Weights of a small mixture-of-experts language model, trained from scratch on English Wikipedia: a sigmoid router.
Below are experts of layer 5 (counted from 0) of a mixture-of-experts language model. Rows are named router (the router's row for the expert), gate (a neuron's input weights, with its number), up (a neuron's input weights, with its number), down (a neuron's output weights, with its number) and show model dimensions 128-191. Each number is 500 + 25 x the weight over its row's rms, rounded and kept within 0 to 999. Numbers have three digits each.
Before each expert's rows: a language model's description of what the expert responds to; "mostly gets" lists some tokens that are sent to it at least half of the time. This comes from a sample of Wikipedia text that the model never trained on.

# expert 17
Description: Bare spaces before the next word or number, and month names in dates, such as 14 Mar 1981, 11 March 2020, October.
mostly gets: " Bur", " air", " Battle", " February", " March", " post"
router:494448494496513522494496478495495479468501528467496517483500485492532509518495514508498453566473489470506517474519481479507515492578523489527523474510515505485488549491484479433510462512444465
gate0:528502495511501492490471487518520502513521463490504500465559484509493503474527553496503472521529536528508478500529462504451489451543531470463450507495438508506540525508465479471475493509508568
up0:530557471517468490464429486544512498522547500463515522488538541476543451499555521453539509504505523485511515497480504474510544438498519520538492494493495493491512537533495488543499499514524486
down0:523487497508517484513508479503501472517455514517492448519465498473495454457494505484493506479503486464532503468488481500501513517505483508502472491471442513512481520523486524507519482489487502
gate1:473499499490486526522510497567537477510532519511497495498479482509524472472520499493496482560511500497448550473533506541482485516523529479490507478495495503486500515490507484501504464480465474
up1:509474522462506507459514462516506530523461506516476493515472529483453524483511525544446529451497511510469490518483531556488477496477513488462512513475503507500494491531497520508537521504517503
down1:482485554521492539483487475506522503525521504504518459517485507454482507481505502469520483511500543533492491495503505505527508539556521520466465440483512490491464505500527461484499469525476476
gate2:571502493488489513545503495507495501507490439484490477487484491481481478474500516472472470504510514508497521515464452488474516516543499496548456480518460485484520531475490499520501497486500544
up2:517480500510474516509540447527489531502465541493512504472464532503525493491521486526543526501481492488493463491505484470479527508470534510524499462529559529505523523486481472450522488478511496
down2:485544457462541507461461487502453473534508507486507513539488488484532519497479470515538487500473509505488504483476481521526491468520508507516519480483463498484462444534526518490478458464530522
gate3:526484489447525511475490527505548507509459511480532477506512462489481532524484462472516519546499463459485499496501520496460492490486481517501506521513452485536554512498526453496531461478516509
up3:520509470481533500505482531456513497493483464524515524512499461510494479504513531500491514471513478497521489460521519475514502447446529475500482526535488489479531472488519483481510534457501546
down3:506554500449499469496493511488522509493509456474474512489531457546512455538452516516497540468481524504500486482460504489502504519532526482501514480509489502474464467508508510506521497471508467
gate4:460536486519511435482518531538555506515508529506516519498485550513491535466502542474467520509540512509527505493506518514493498492500501520455498537528536493484518478449494461478514469525463485
up4:527511521488522534483447539493506494525491491482483512461510517454513487547490488502475448466458497478537500515498502485566482464476537541482534532472470519528563503507498527537440519462509507
down4:495504524500555513504487504511521491441492513514479456534502520545550482469514547511486483475512495432469537466497467476524508526489533520473508462537504514499517519498516474512507521501528535
gate5:544509486464512498488524477466489466448534483513468552529538460512459504494517493488480467532532522518501487499519516515539515497539450490529522535482489471483441481522542473514478509491510507
up5:538512499459505493461488452488498488523478520500488517528510480474509506468514494471497507532521522501493522475526482477499424467480510520560481495541514534487469477537522525506479505441500510
down5:474506487509502512523486475482511535498502498512470537453564494495463505492477488479513498500535517516524504495534478499517496525514473488481488500499514514559459510514521512539496517501516463
gate6:512529479495503482489501520478458502473516479464525523480536490545504478500454518501510488504469519447455483486555517512497511482467463522533468488470515496465542462495515526504481482488476558
up6:532473512509503496482540540528511540511545493446506528523507481514507512515488504534472491494483495474491480496459530483506510509482494499475532489474474532462492540501440518509462472456460527
down6:525464492489526513485576496470484450513546520506453499499500501512509481478509518478511463491501480545464534509491501489492476472520542518564485492505517504543484452486505578492536522497508485
gate7:564490544494493478517484556496486476448505495494517482497529535502464426527503485480529518514511485479490521497514472474538531476478518498495509490523491500516488470538505477518482474480520447
up7:451472492490502493499546510443464512507481525531457511510527472519512477493530482526501488505471515502501505504450488528465480555509487521496508499473499520482479490520474479531481531493487498
down7:478490566503536484518479495482499518496474542486522503505515510556508507519504483516496478491472525484494559469481473501488494522527501522501527524533523468496489531476495478479484534542495537
gate8:485529472476481484507451525498494464494536502463501482497525483528504462500523480503512514478498545446543482516510491511519491499513524484525504501476526499522552487535515484459449538548414456
up8:481489520486522457485544491450482431534532510481543524499488544573507469497518470528490515568545525492480518492517512452505535461486499533517480528504497448494484469480460520495498478523477484
down8:501488528491515479478514506499475515511510515505527552553504457512546515445507520516483523523499494520519543511481484494535548483514478492546476504524477525530493452527498502547498534495467492
gate9:493499480478506551498503545522500551495489470508450502509498519548455459520533513530484482514505525527491484520543501507490553483503504527484515463522573521495479478467462514491493465469534507
up9:534487496492508451475521445534547469532484539479444534463482533495510503509538526477514459520511497531520498469493551491467460488503487479500530475500485512458504528510472534496502517510479527
down9:478461557466558490525501525471548504501505479509517471522455475482497481487475519444502525468540461523556468554504515529527492527507493474494545512481451554492501547451495529518503523504482483

# expert 3
Description: Year digits after 19 or 18, plus century, period and history vocabulary in building and heritage articles, such as 1975, century, two-story.
mostly gets: " century", "History", " period", "based", " early", "year"
router:490513483505507488510485461515472525519550422487449523476513512499522524504505499497509498504446553483521554517511493483508476473515525488529516530477496491504475472498495508552515517493512516
gate0:535518474524457490487535517498529503494491448506517530505468499509516511480463539516563489510462529481527490515505445478545512487499466468510491519493471455510535514467525480540494523483488480
up0:522474498475455504467522523534494515470492516478530443475496501487454551460518512532476522510500477506554519478499480516498502508515522522453492541485541518511460476500509517511482517446478544
down0:475521528488514492497492493553501558508517551513546539477551542511466461459502503500487514483515489468528513479470489559494476510521467526493478505490502496481488483493442519520487467478510446
gate1:499504518493514496492484469486534501503527475482475480486487522500455537488479543494490495480498463484485519495496516531502508507509511519509467539479499539523488520518549496483498511489515533
up1:499514486522530496478495505482497523503552511494522483484486530509471489505486516537490503498482524511511543490503475506456482535553510501490530530549457492483518491507536495546525516528505468
down1:508497501503525468511508500482514468530465491476509485512526526492470518527496509493482489492503505515492509489485537481516478503541477507467474497451505536502497475495516497480485541479505489
gate2:455491497462525533538517529499506484487529483522487491496498501487468507525493500474499500497507529500525476494504522474446488497504535506547494484514484528517507506510502496546475517522521527
up2:514476526492516480452509491496487532478505488485502505501450476482500468544471491517478517455484496516527509488477505488474511533497497523460511481495538499531500506464516481503513474500522447
down2:460503497520529501503477522525540509497519502539511489465498472486507509546463454500539493506431548537447503483503491515541517500518472495491532487546520468536456487495484542521463500515517460
gate3:505517483501514546509488482474486480517499474525474504501524498488479489509520458523514490486461490503521543471457497514494527480459536512539551505477532501518483505509494474529514504520501477
up3:463511494475508523518515524554479559506477427527509566487488473487427475485455460542536512501518500494540502500524462499495481502493485526470490520496500521483470494522420527503490500499494500
down3:510517514476501512517495503522470503519522483486508480487502499511528495469518481491541507466509520504527516446531477497486490508478530536486475515533485476528470506475549519461475514520478512
gate4:487472518509512475469556522512486502493501462495504486484540478537476519497513500500509481506532487462506495491496504511476481499493491466549445455579521505501511482465510546525515556508487517
up4:475496491482481495529529479516508510509491471435492478534475506482537532506481495521492495502458506506507483503493452484469459404499506551511539523533539485531493492486505473516489494494489485
down4:463487511518489512498501533473494450502521514529469489545519499458523519496493476514531515536490510548521493474493496512508475462481486527470485514513529488481505481485491483504544503425496504
gate5:501505490502525472530556477450509496513540433492506492481505532467523531527496499444517498490451506464507503527467551507491529457484519528546500504497484464502488499532484482537464483471542461
up5:523520519544549506542504480513510490444483487502477531481530510486532489478513571480520521502468508504508454510516522488463536523502511479529498499491508485484484497530483497491456473514470560
down5:473457513462525501470534503518488489478488465516509497479520488505507531504502460527460517483486493513507476504496529497486494554478491483528497475496512529497494461474490506502502481471526559
gate6:517511503452395501508496519513493496531473496440492502507476559507510463509487490467417516469480514467547521503510503504514518521482499471525473532526508503492511500534500477478516489499474501
up6:523486514504466482519484491518464490519486533512505484471536516517505509516496488513478521472501527526533530496482456526454480473507496473512470479496499518510485520497497497455571521459524527
down6:511514523503505522497540530516508519532500461520472500516511466489531462532473543456461531514552478480524508487504510503524504527522456483463515488460491520526528506514495525500493479531487521
gate7:542510537539523524510492468524503513480542444517547478442490487492447516528523495489472441484504510478544497455463478498493536508518497506513468508473522459491473476514453435518487474474447487
up7:490466507470499490561514489449496505509541506509458490507513548491534544503516510499510475517534518492487500451504571510545492517488497497504493484469510469495517514496458467480492500483506509
down7:488498501512491548512505508486528484481480476516504459495489495502516487525523505526517516499448491503460497479458467506479470543533494532508495458495456500488477502523512513494501483480508491
gate8:436525482545524490480484522543478521475538490500479512512510550465473463530496483463477469489434498516515543547485499477491481499449494474498500485510513515483534494526460515514487449537502506
up8:442542509497486516545466485483522521480438497517479458508523529456504517565511512515486485482515553489516494450558453492495492507464533499496491498508465507482466454474470503489542500520532454
down8:491495537521493513433528511481483510509512542477497473502486519482483479502495512492477478504537530468490512520543431536501482469546515506529511489507520521441508520483467518516495493477483486
gate9:488473496483476510524484488472489556423532497488479483489489535515519488516472519501482471475491527539525504534518481464558493517515514484520509507484527550478488472541478493538507459551500550
up9:459473482509516514479496513525475546488466463517508496491487519459522509531467498474522469523514463509499506486515454516482520476511522511495528468457567505516461551529496479495548530547499497
down9:478479506469544466469467459510461496504489476469481509523508491513519538511518525517478522504465507445515533482512486454512480465490494541460478507518527488539490525542537511489510506476479527

# expert 25
Description: Digits inside years following 19 or 20 in dates and release lines, e.g. 20-0-7, 19-9-3, plus ISBN, June, Website.
mostly gets: " ISBN", " Website", "year", " digital", " wide", " Glen"
router:507545515471529495477523509506469499481538483512539513461485487474478500511505520516522481565490523506506559515512539474496539519521546482530539491467538486497459507531514513519505485487506496
gate0:510498473489512483499519511532493484496477514521470499488538520487494510495495522450468470563486536527488485494480511493472515494500498492527543496489511473494533511479505503507481533460494490
up0:511503481494527484522539482494500490530476504480474521513482479469501543505476558498501515445500507494488479516504520499497488492477486488548479543467502478509498521508547496487529545528520488
down0:518478525518486461536562495501513526504490460452510507490495517517476458526540483497482547441496472478475479465478517493523486521487513493519507465501513525488549528499539483499519524532520490
gate1:485506487503495528519477487475481480483477476516530517488561563504487469506484536481536518504543514521486495458530509495541493483443516476481491500492472438476532531493504476495472465541498516
up1:485455468501539480492520495481495503534499473480522464484485498521500488486500512505503530510495465484531511522547489526518513498467498497505509506492463492514511482518498488436524487564520514
down1:445466476534508470490499492476482510524461493491507499527493527504527529489510494495488508472475489475489480490491447502457469502509492516497501509501465454476542527483529469449530509534481471
gate2:516534498484523444477549479449508483516525453489502519464496525472519491515507472469483503521510481535486462485480563528497492506458493491500533500493493510509466496497469494503516509496541511
up2:466506507485522535456533480513536481505543501528522523512474537473449486556481481498470487547497501492516490440439542525488464519516520498512461522494475479472520514453472468535537539486523508
down2:498531550479487575479497485473483500488510499523496526462526491517508486500537521501488530528493494474515523459486493493519466467527500530507473521498491451509480519500532500470525463490501488
gate3:514533480473464496500475498528522509491479512491478517545485494500476511485466490510487512487502486515490500517513481535511503497525547489507499509458515534503496466500505504549446507537529510
up3:544495478451464487529456502502515509492458472483494520528498523467542534506508498539490499482526481494497499486517508474541531475541512514464533561455504491526514514534544472521486505521516426
down3:494506510503533470513483525500522485522452497486525470490525516468513485458492505477495485486513498466474466521465512528514485488504536488510483486495515497488498483480492517579489498497511553
gate4:467495476506494478485510527456473502475518518507494490539512504478482525503434478503472497505507514449562500476483498465497501530499516502464498509510509500513536473457450477482492485529503529
up4:509510519507480471505466531564523515508503486507521500486487506458443482513480501532466476466504458470481519524492540488487443462529486505560481542524479476482507502512474533467473445542492516
down4:540487521533485509499537469472491507481469513506543496506516472493541482517458471506532490479526473458507505545474500505513442482519529492503499469479513511504478523543488479532504473507496503
gate5:507550494530509529508506485474509530510471479444477526451480498480528488548483485455460510494457536453505567499499530493518470533491522503517484534487460499487561492500511478487501493510487514
up5:461500461475537502449469525455432483537516499508496515496466503554535492509476462503538500523457496507477511510505530472518470552459467505461531547522500501556475515492485540551486495510494533
down5:479540487530499507477507514451463486544470483499508483473518459524554471515463517485494502510473496478513519491472518486502483536480507503486502535483544483502500490444520525477478491497500483
gate6:494524490471460514485485512508522500514502540464519482463525494475513501558490494498480502519524532459492479488471510478481482462518527479537497511508486495480539504475509541470494495452473481
up6:474516533498521522475498546495514517532501491507524551477530462525512538461540506498535532456469471459514547504482521493488486499486558517473477481515488497496521468501507533518498464498486558
down6:479488491499505489468487511504526466491481559489484483506506451508491477509530475493509490452513488516486498488501477492520486492474494520557492478518482522424530481500540494488513534486520548
gate7:525512504501509471518488462468485482511472479488494473535537518518518482520521502465542481503506509496458515500512473468535519497499467526550506527489534545533474479497547491511485476488527532
up7:537505485492487429523565490502492476537493449463464503521504513505491501516519546544493531481480479487526524513539545505508527497523536466464500517439492524476508454515532512468460503493505523
down7:530489512513500483530502521511512477517525517488465535514479461525524545502531544489508463467491433495457513476526509509492455488515515502481526436531494515523478513508476509512490509510474527
gate8:473501455476484481516459488470496518468531531458519496494506536489512482520488493491475529509467508492488509534496455499515521514452483508540483547514503498528489525510539490485522485481474493
up8:506494505491543480479473512537516506527467497479488482504489512479539496502518498470496502458529432480500481506488480493489458469487555502487467509523460502508513532545571474469480447524532522
down8:466535479494519511470474501560475462497495472511516519481529476513498532518527472489502501485524465472462483461466522527488532515513562499506519570471494527523481462504466483488448510511545480
gate9:508496530524508505504505512535488471525489518505512500459477474498505507515500527519539496534523490488506509494470497512481512524493539486482489485475491483470508510476524523520502512485466477
up9:512507525452498498499499510520527499529495518470492484498468507489483544456531492533483509526466527495508535507460488518519402501459495482530499465524537453493503500494489523495523502535547500
down9:502494489505467486543547515483466488497501537477496481496492492491477517516474548474542546475490493501531506485500497470549451489500537499508517490504492454549470493496502501516525504489514544